From a checkpoint of a small mixture-of-experts model trained on Wikipedia.
Size: 10 layers, 32.2M parameters.
Experts: 128 experts in each of 5 layers, 64 tanh GELU neurons an expert, 4 picks a token, a sigmoid router.
Training: a variant of Muon for the experts, 279M tokens.
Below are experts of layer 4 (counted from 0) of a mixture-of-experts language model. Rows are named router (the router's row for the expert) and show model dimensions 0-255. Each number is 128 + 32 x the weight over its row's rms, rounded and kept within 0 to 255.
After each expert's rows: a language model's description of what the expert responds to. This comes from a sample of Wikipedia text that the model never trained on.

# expert 39
router [151 174 156 111 109 147 120 129 107 133 112 205 123 145 135 126 133  27 140 108 111 163 113 187 122  99 164 123 138 104 130  45 121 129 125 135 125 159 129 155 126 134 113 145 149 168  97 141 140  74  78 112  98 139 153  63 123 118 133 152 151 171 112 155  68 115 156 128 112 113  93 132 167 128 147 122  83 161 123 127 128 152 128 126 103 164 154  77 135 116  79 172 139 139 123 117 135 134 105 116 177 117 157 146 138 122 142 127 199  91 134 142 140 115 115 132 123  95 168 130  99 111 100 165  84 133 196 195  63 146 146  89 113 144  63 131 116 137 130 111 144  99 156 157  97 126 170 171 110  81 163 159 119  90  90 144  88 109 115 131 148 146 139 136  80  81 154 108 126 126 174  48 157 167 167 151 128 140 125 157 245 142 142  74 119  82  80 168  59  73 190 154 128  62 163 140 152 103 136 130 101 167 131 105 127  98 207 142 117  84 118 139 140  85 185  79 124 148 123  73 112 108 117 179 226 118 140 155 161 118 124 178 158 127 100 142 169 109 100 153 115 151 136 109 100 131 151 119 124 103 129 103 178  78 126  55]
It responds to: Possessive pronouns

# expert 44
router [118  77 179 120 119 163 135 118 101 164 147 186  83 128 119 155 116 121 143 174 111 154 150 112 131  88 138  69 153  86 111 152 111  83 126 108 119 134 117 151  89 115 155 107 141 160 139 119 111 106 133 106  74 175 161  81  56 117 186 136 116 172 165 141  41 173 181 145 135  95  95 108 122 162 121 110 119 154 214 146 157 160 116 130 105 122 151 104 172 144 100 112 132 134 105 147 134 173 132 167 130 154 125 129 137 183 146 130 122 110  96  84 124 132  81  86 137 102 201 110 115  84  72 101 106 179  93 168 111 145 152 111 125 109  84 147 132 155 199 119 131 148 122 133  89 146 175 106 129  75 168 168  48 137  95  67 166 115 123  74 169 151 147 124  95 130 117 128 143  88 144  97 113  71 106 179  81 126 129 101 225 184 160 128 110 116 100 144 107  86 187 131  92  68 153  94 127 104 132 125 104 184  97 187 103  50 125 163 120  98 145 181 179  77 169 128 126 132 128  75 110 115  74 134 117 120  73 135 100  91  99 156 136  98 133 110 133 138 137 131 101 216 107 115 130 141 144 150  91 141 129 177 132 124 157 131]
It responds to: Consonant after prefix

# expert 58
router [107 108 122 148 145 113 146 114 156  91  78 177  80 133 145 133 151  58 102 131 169 162  95 106  97  83 146 134 137 106 141 152 165 168 139 142 103  55 105 102 115 150 136  94 134 168 113 151 117 120  80 107 144 114 188 113 128 149 152 131 121 172 170 164  10  78 141 142 108 118 136 120 165 149 156 131 150  75 138 102 112 170 118 121  82 105 154  98 193 148 161  79 183 179  88 141 107 116 110 130  81 104 130 108 127 133 156 125 166  68  94 164 102 130  76  82 138  85 175 139 117 173 127 162 109 149 112 194 116  82 151 125 154 148  34 204 155 142 129 149 125 161 118 103  86 181 111 129  86  77  94 180 116 112 169  85 127 169 104  77 125 103 132 161 112 117  87  82  62 100 155 132 136 158 120 100 113 162 160 102 151 132 154  76 123 133 128 145 102 134 161 161 134 115 116 117 167 145 140  70 165 186  65 167  91 116 123 127 159 122 125 144 181 136 172 115 153 108 188 137 121 113  96 158 165  91 102 141 193  81 112 170 213 133  97 129 129 145 127 155 158 134 108 132 119 181 126 173 127  93 123 179 136 105 110 119]
It responds to: Foreign name syllables

# expert 9
router [122 157 148  99 113 165 145  76  84 117 152 127 111 146 151 145 114 117  54  94 146 206 151 170  91  88 154 144 144 139 118 139 125 114 101 125 125 137 103 125  97 113 140 104 148 171 121  99  49 121  70 110 127 140 165  84 159 114 121 101 115 100 133 108 122 128 153 131 130 117 131 106  81 123  73 139  96  81 160 182 131 129 120 103  99  79 100 124 139 127 155 130 181 171 167 134 149 117 145 195 131 143 168 140 138 141 161 130 165  81 121 101  92  92 114  88  96  86 146 135 126  79 126 103  86 152 138 181  93 137 145  97 131 169  68 154 140 149 125 154  99  77 151 124  88 161 120 124 157  45 167 152  89 113 130 101 113 151 166  47 127 158 105  82 111 107 107 138  90 145 128  86 137 112 192 129  42 124 174  73  99 163 179  99 130 132 126 154 129 113 152 150 107 147  98  97 121 122 115  68 123 100  74  74 154  63 148 191  87 117 145 193 161 109 205 118 161 139 168  61 114 113  42  89 122 168 108 177 162 113 124 130 153 174 185  76 152 152  89 114  88 140 118  85 125 117  90 142 121 132 136 147 128 165 165  65]
It responds to: Early name word-pieces

# expert 5
router [144 123 159 108  78  75 184 102 113 130 192 161  52  99 144 179 141 135 115 138 166 200  86 148  95 122  76 138 139 138 136 148  63 109 147 138 123  85 104 141  76 106 148  98  99 136 159 165 131 125 131 114 122  90 137  92  65 149 145 114 146 134  95 136  80 100 166 115 108 107 115 112 130 184 111 139  75  47 207 141 156 130  96 114  92 164 117 151 195 129  74 111 166  88 173 118 158  84 137 116 158 179 149 189 111 145 112 112 149  63 139 164 148 114 154  94 169 133 102 114 138 140 120 117 117 126 151 136  84 105  83 155  96  89 105 160 140 137 106 173  81 136 107  89  82 171 187 140 130  59 165 133  62 138 122 127 131  92 126 117 142 149  48 108  71  97 143 167  95 161 165 107 125 120 177 187  34 135 175 123 171 113 186 137 125  98 116 114 125  98 148 131 130 126 125  80 123 137 129 117 129 174 132 150 112  95 209 117 144  79 128 121 133 137 159  97 164 133 154  92  68 104  65 141 122 151 126 148 141 118  75 112 163  89 135 137  88 128 146 178 100 141 119  95 138 108 165  91 134 110 144 162 166  95 152 121]
It responds to: Word-initial syllable pieces

# expert 42
router [130 130 164 141 129 127 125 122 123 129 104 163 141 125 144 139 197 108 113 142 135 132  91  67 106  83 106  88 150 149 100 149 105 160  92 126  91 114 151  90  83 186 124 130 183 160 156 197 124 160 117 116 106  85 135 125 128 112 179  86 120 158 131 199 102 143 101  79  72  80 126 144 138 134 141 140  69 153 153 143 148 167  83 176 103 115 120 134 182 165 161  81 126 163 142 177 108 142 151 177 114 138 119 128 150 179 160  92 134  74 115 126 139 159  97 129 201 115 177 112 122 128  93 148  79 156  95 199 126  75 110 152 157  88  72 188 166 118 144 168 141 106 137 125  88 128 191 111 121 126 107 162  83 128 179  61 110  87 138  65 129 121 108 189  88 159  99  81 139 126 143 114 135 101 113 187 165 124 129 131 138 197 122 120 152  90 124 120 132 100 183 158 134 132 145 115 138  83 156  97  57 152  70 161 119  68 189 164 134 132 120 176 116 110  90  94 139 126 150 133  94 133  97 141 169 149  56 138 169  44  91 100 158 145 110  94 129 172 167 163 100 167 102  62  99 138 148 138 110 154 133 151 132 128 164 113]
It responds to: Consonant-cluster word pieces

# expert 27
router [125  92 111 129 141 105 165 102  65 136 155 180 146 155 134 110 125 115 111 144 122 178 130 144 112 156 107 119 164 184  72 148 144 120  91 161 145  61  97 138 104 164 134 104 102 160 130 132 138 159 129 113 151 100 143 107  82 137 143  88 144 118  56 144 107 110 134 120 172 107 167 100 189 180 116 115 111 120 150 144 164 147  85 119 116  75 161 111 132 156 125 127 163 158 141 142 153 167 144 153  77 157 183 125 134 152  89  80 154  50 107 162 170  78  71  47 167 112 166  86 106 138 115 172  76 151  98 149 114 165 110 133  93 162  83 143 132 214  88 128 144 137 121 115 127 161 163  65 115 101 139 124  95 107 173 162 150 130 114 108 156 167  97 111 107 132 172 145 100 124 168 105 163 168 135 155 111  97 185  45 179 154 121 133 137 129 117 112 121  79 202 143 111  76 124  95 143 162 137 147 118 152 143 123  87  99 140 114  65 123 108 189 116 110 141 140 178  75 144 148  93 147  48 130 123 154 128 154 132  98 136  62 150 179 130 145 102 185 152 138 100 110 123  98 150 145 146 122 182  58 181 147 135 156  65  57]
It responds to: "on" word-pieces

# expert 49
router [101 145 142 129 169 138 177 133 119  99 119 212  79 118  92 118 153  81 113 112 124 139 178 175  93  62 145 165 163 171 117  89 104 167 148 104 100  85 142 186  78 156 155 138 168 135 186 207 143 144  79 108 165 199 136 114 134 139 119 145 163 164 121 185 102  96 117 108  71  68  88 115 136 171 111 169 157 130 109 149  82 121 125 150 144 105 120 117 159 133  95 126 163 128 116 154 166 150 118 153 126  90 137 125 118 105 148 122 151  73  94 108 126  60 139  90 183 104 169 122 146  99  96 163  95 149 123 165 116 221 108 149 159 106 118 125 115 157 133 152 102  91 147 133  89 134 127 153 128  60 165 108  92 111 111 110 110 122 153 123 149 122 162 164 117  87 167 133  60 100 141 141 107 172 154 140 143 133 113  78 190 143 132  74 106  86  85 145 116  97 163 148 116  94 124  87 143 137 185 155  48 149 101 118  76 100 133 108 126 173 117 160  92 122 149 113 147 147 130  79 115 130 122 122  98 104  90 139 138  92 122 146 151 147 119 126  93 142 144  99  83 204  33  78 168 144 113  96 107 114 173 160  93  94 154  44]
It responds to: Articles and determiners

# expert 59
router [ 68  98 182 165  93 123 164 177 136 149 103 165 117 103 104 179 165  93 134 123 165 119 121 110  90 111  84  95  93  90 144 124 115 160 117  99 112 125 133 124 129 109 127  52 163 163 144 128 129 118 108  71 177 141 137  88 119 107 163 119 131 160  97 161  72 147 169 154 145  80 127 141 123 118 163 104 116 111 149 115 147  97 144 134  83 125 140  86 202 153 152  72 174 126 126 185 116 119  99 150 181 169 153 122 124 103 121 129 145  97 152 114 123 111 126 123 113 107 127 119 126 105  63 221 104 192 159 205  70 119 189 136 165 106  85 162 164 148 180 100 150 155 128 130  83 163 109 119 102  97 113 105  81 136 124 145 134 186  70  93 123 103 136 163  88  96 110 150  78 103 146 100 107 146 141 134 136 176 169 158 138 175 184 123 104 154 117 113 129  87 182 133 157 111 184 113 176 148 144 126 161 210  95 130  37  63 178 125 123  88 153 128 145 150 175 123 164 135 142  71 118 116 104 137 167 130  87 128 201  63 180 120 172 137  75  69 120 109 106 181  97 143 107 117 113 149 125 129 118 115 162 133 120 159 155 151]
It responds to: Mid-word fragments

# expert 51
router [141 103 152 124 126 132 118 101 160 167  95 184 106 131 160 147  96 132 100 115 115 171 139 177  83  53 158  76 136  55  98 115 130 120 119 125 149 115 170 151  78 158 103 120 136 171 171 132 137 149 125 110  94 149 151  63  80 183 124 120 164 163 143 163  47 143 114 136 110  95 135 108 138 165 107  89  78 131 153 134 130 163  91 140  82 139 140 125 126  84 120 173 119 111 128  83 143 158 135 205 153 163 137 147 124 121 166 128 159  76 103 123 127 147 106 138 195 125 167 119 105  90  88 183 117 124 136 166  90 185  70 149 150  96  53 144 141 184 159  98  91 114 123 172 109 178 141 113  84 117 140 178  38  89 111 145 144 157 118 110 136 130 109  80 103 133  86 110 125  95 144 129 149 124 155 169 108 134 137 161 188 136 164 144 141  58  52 141 114  72 127 133 126 138 102 125 152 120 127 160 146 146 106 122 136 106 132 216 144 115  79 147 129  98 119 121 161  98 147 131 101  88 102 139 126 189  81 160 119 140  97 162 126 140 179 185 117 151 154 149  52 219  92 108 143 140 106  71 107 116 158 134 152  96 173  71]
It responds to: Word-initial stems

# expert 22
router [ 98 108  97 124  94 120 165  73 100 161 144 188  58 136 119 160 144  96  98 188 137 173 119 119 129 118  79 133 144  97 124 134 113  86 133 139 131 138 144 133  64  99 114 131 150 173 173 151 161 141 131  59 152 111 144  91 100 135 189  92 149 145 123 133  93  96 118 127 145  95 136 125 116 191 125 159 109 125 204 132 104 160 106 104 102 125 176 154 198 157 136 110 113 131 160 129 161 114 140 186  98 121 156 178 128 152 103  98 135  76 120 128 110 137 156  77 200 160 130  88 110  67  62 138 101 166 105 177  75  82  85 147 148 125  87 127  99 118 153 155 110 156 142 109  75 151 144 106 132 117 159 124  59 114  95 122 122 173 110  82 175 177 102  84  77 102 169 186 137 147 170  98  97 119 147 173  98 191 125  60 155 132 187  92 114 108 112 145 109  94 203 143 129 111 107  78 115  92 138 156 110 150  49 152 137 101 156 156 115  95 142 102 184 126 152  84 146 106 135 141  48 119 108 152 140 108 125 154 106 100  56  66 115 119 150 122  97 174 130 160  89 132  92  88 111 117 101 124 130 130 147 165 133 180 173 127]
It responds to: Word-initial Latinate stems

# expert 56
router [135 141 153 113 185 149 121 131 123 122 137 194 113 147  83 112 174  62 129 146 164 124 140 166 137  73 150 140  69 177 119 107 144 161 143 118 108 104 102 147  96 186 136 119 168 160 105 162 102 129 101  86  82 129 130  93 116 130 143  84  91 148 102 186 101 105 100 165  97  86  99  93 180 134 151 163  82 153 116 125 144 193 134 125 156 115 133 127 139 143 128 141 138 108 123 190 163 153  95 156 155 100 155 149 100  90 152 134 151  99 144 120  91  94 125 144 173 137 127  81 165 116 135 132  62 151 112 179  83 131  92 124 170 109  99 114  93 129 152 132 163 113 146 122 109 142 194 171  63  78 174 136 118 107  78 101 132 166 144  99 149 174  98 128 125  92 139  91  82 107 177 135 123 164 159 149 153 157 189  96 236 201 160  56 116  95 113 119 146  89 150 125 114  29 131 108 138 124 175 161  99 187 134 142  96 100 197 126 129 141 126 171 124 139 186  60 126 157  93  99 134 115 132 135 175 142  85 142 149 125  80 111 178 171 154 131 178 109 126 126  68 188  76  83 142 159 134 114 102  94 153 155 133 118 119 135]
It responds to: Determiners after prepositions